Experts of a small language model.
Size: width 128, vocabulary 4096, 16M parameters.
Experts: 128 experts in each of 8 layers, 48 squared ReLU neurons an expert, 4 picks a token, a sigmoid router, a shared expert of 64 neurons.
Below are experts of layer 4 (counted from 0) of a mixture-of-experts language model. Rows are named router (the router's row for the expert) and show model dimensions 0-127. Each number is 500 + 40 x the weight over its row's rms, rounded and kept within 0 to 999. Numbers have three digits each.
After each expert's rows: "mostly gets" lists some tokens that are sent to it at least half of the time. This comes from a sample of Wikipedia text that the model never trained on.

# expert 117
router:527544480522435531477506512471508455545515539495493512466533607470510544492561532421486438450466467423466569455507527544483588512411461473517513474438518513451511517485511519462479517466565427502469530483519497457479549445555556491486548464431413548487544424510515459437531507480483449515489565525529472483500594521495500542472504498493484532563437529434557491500444527495535512490495
mostly gets: " common", " great", " significant", " strong", " new", " much"

# expert 11
router:543533524524409500532494531470517514598498603522535473554560538498505490517484501462525488392488458459532516507493498472485515514472553558526560435458531530467426498501425499497514553504488526516567500524493500460457551512508472478517426497500530549408562482517478553494576533429474526533472458567523475483552537502572530500538540427540576475531477515476497464486431526514502568525505
mostly gets: " 46", " 57", " 100", " 45", " 80", " 75"

# expert 31
router:480511488512474551510445494527547536571428557462502527524556436520511478468538536505459507511463430444525494524513431550542523532427487463469558531480492472451452508406478564452447484480526402511484530501495475614545541456525539533479465412517547495434552525539560480504524500459507513529459456536508472549475521487539449520515508427586559516509496517491461476485483489513485546495575
mostly gets: "%;", " :", " |", "):", "@"

# expert 9
router:562540482517460553519482585524543527532495526516560463474608536456534495457547469546425539467501474452519536518585491459481456475488531536553492441518532434406425488477455513543470529465553450516531521508475508475530535489524521486451429432495454477519547481518500567466488462536481529563451564585520457469491516471492443453577536527570494507475528500451472508491506504543483541462518
mostly gets: "though", ",\"", "\",", ",", " ,", " although"

# expert 63
router:560501530555472550519469534504535524552456528426505518516543462433484443473484548518425542428495450459526479505548483460456495534474546423508564480483542523467484466432488565482457558500547478521502491530523451498546573477484512479442463515486512476478532532505573479492534448479450562500447480508580502583505539505522394531521522502583538500528557510403543539481432533484475528505502
mostly gets: " v", " Candidate", " Sen", " elect", " Authority", " votes"

# expert 126
router:559538493473445492453533543508571547575473566429524463528526490450485508467488496477449580464511501423468521508537535538484548504451516523456564492416496435450508451513489462509505447515448422484488485460447497520503575468517498506440519479459462560495560521508590544468532527502540516449455525545483447477497449504560494553489536552546507511489519468417483438510431497496461464419523
mostly gets: " made", " used", " included", " announced", " served", " received"

# expert 83
router:532540452537455492533492471488478511574493632469539507521531563483524517518491472500475511511463476430484578500496536488534505466462538529478569403432524497482434513467402479449513535544505457485594493532507567476475545433561541458496477541497542508480491461522470519500535505524460497537435470544575484478540467521520550530493524437529591502532470514512502488478458567567510532497567
mostly gets: " 30", "197", "200", " 17", "196", " 27"

# expert 41
router:529519481506435513433463547523561509539471588469531540505519486446496481473476486474498517467507486416491541483574532453512540520480543447451584471398569491517511547433528486435468499509509476451555481557543557556499534425500522476464474507480452496515509485453527489494520470550519529556468530496512477510513470513529588603502504490543589518510529484521532469477455610565484504450520
mostly gets: " Coordinates", " Genus", " Candidate", " JPL", " Date", " Died"

# expert 35
router:512516503485473498524549455480508464590427586500524468523531473507570500443502533495477481454487481428553514520500504483537511516451493495479588476450587496451483476463465513403462524496541409586508491520564500546559507418545553534515525525506497528470594501533491512497525520461462515481474564550511470549549493487560455524494499487534587434529453506453513458469462568529503464473539
mostly gets: " Nominated", " Yes", " DF", " Episode", " MF", " Won"

# expert 101
router:526496483529466487555470451509461505577468626459501477546552539534517481470461475487491532427509429454487530462549496525554488475462527555474562411425504552482429510437421412461505531502507458552544509581521546523514537510511551471492509470461522504523494524543500533527538462458444500496463544522549467572515474462521509498516517466530581470537476455457481475452404533519516504501516
mostly gets: " 20", " 22", " 27", " 33", " 25", " 30"

# expert 107
router:529499468527492454463527471466540456593477568511544491490528537504471556478470523498455528436469425466534517541502510549468528581456544434488509464479570516458520448500487441425432513514566491506524513552521510511510468450521526514476459488491495485480553479477481563538558478442496540517374491546533504547536483483507534547595503482539534474528481496421474442529441611489527469470505
mostly gets: " %", " MPC", " Votes", " ±", " ·", " −"

# expert 114
router:535466524534481496537455501502535484541465538499511572533518467495464529469497560474423518490490454470565506559476457573509569560419500403473545468443583439404505474437446469515410523510519450471554484564457513490529498486510536493496473440483511462455526455562508505511507480453463546548484459503493517547502515527575515567557486497552532520525502484494469420513468484578512487511555
mostly gets: " MPC", " =", " ==", " ===", "%;", " |"

# expert 115
router:532572435492457513467446528524486530536436557452501461526536588465508481477572506438465492430514526421520543495537513543486606510458505484508528500413492480460501456484515420449455538541556472480536550528484486474464571509515513419486456427481504554466556512508551538454497507499494474567487487548508455482510577546530500550511525519526491503532548468469592508516506562471515503466562
mostly gets: "itive", " large", "ological", "itional", "ful", " modern"

# expert 5
router:551520463476462535529449505416542520618493523516543521524518488495484510472523520515422512466470399503522522541546542491494503505486442435530525426498518460495440482545490514488476425461480467505500458521531506489497510491535498487522481451488509553463558486526544570394540404450461492458492480569487488497433482528498463497497494453534552467506494493418499474453475592513458512505620
mostly gets: " Je", " Z", " Jo", " K", " J", " Ma"

# expert 65
router:492531472530444514536462466535460502562468492564571563580551553500460504524500541493434526475486487506561533492515599526523518509340453433543484528419494533517507484430501480484465510472483358498467513545528480508512520497498517472468537519468497493498566460520514513504507439457505501547520559513457469536507495472525523544535523510556505482480505505424462482506413545559521501510502
mostly gets: " ==", " ===", " ====", "|---|---|---|---|---|---|", "\n", "|---|---|---|---"

# expert 8
router:570476469511470454550497479470474526603450575405473474499524516484488504493516492495489549473537432445479481501518505520531491514410528468473542457470494506467467508459478474440460491482555431498463460538552505547459434508530538441520497467453481527502574469505483519518599421498475553555453525510519436540473531514512479543522522404509583492519535517477527480483421577540494576477515
mostly gets: " MF", " FW", " DF", " 2026", "2017", "2018"

# expert 4
router:442522444497435542458461537446523491540473490462524537511508559476480419521533559447481456424464469479534516540519556548551545515474525500527481380500532472479472470442407487485474524521520473532554497467565492502490504438524576519499471455476483573477492420497536536480536435549482529543460502490510476496536467490550473492520514451569568484476531423477543487495508580548458504468424
mostly gets: " h", " sp", " r", " c", " ne", " cl"

# expert 43
router:603487504580464505508500480447495518610454535539545554530537521519496446477443545478420524486492459520501523527516492511488557521502446509525516502525506464496499527500478443519474446474501450495535517519534518508466486488562522445503485392470529536461465499484551562442568435462448479460472518562504477565452503514486457519493540515495584458536511535362536516490493536501479556487585
mostly gets: " McC", " Jones", " Thom", " Mc", " Johnson", " Williams"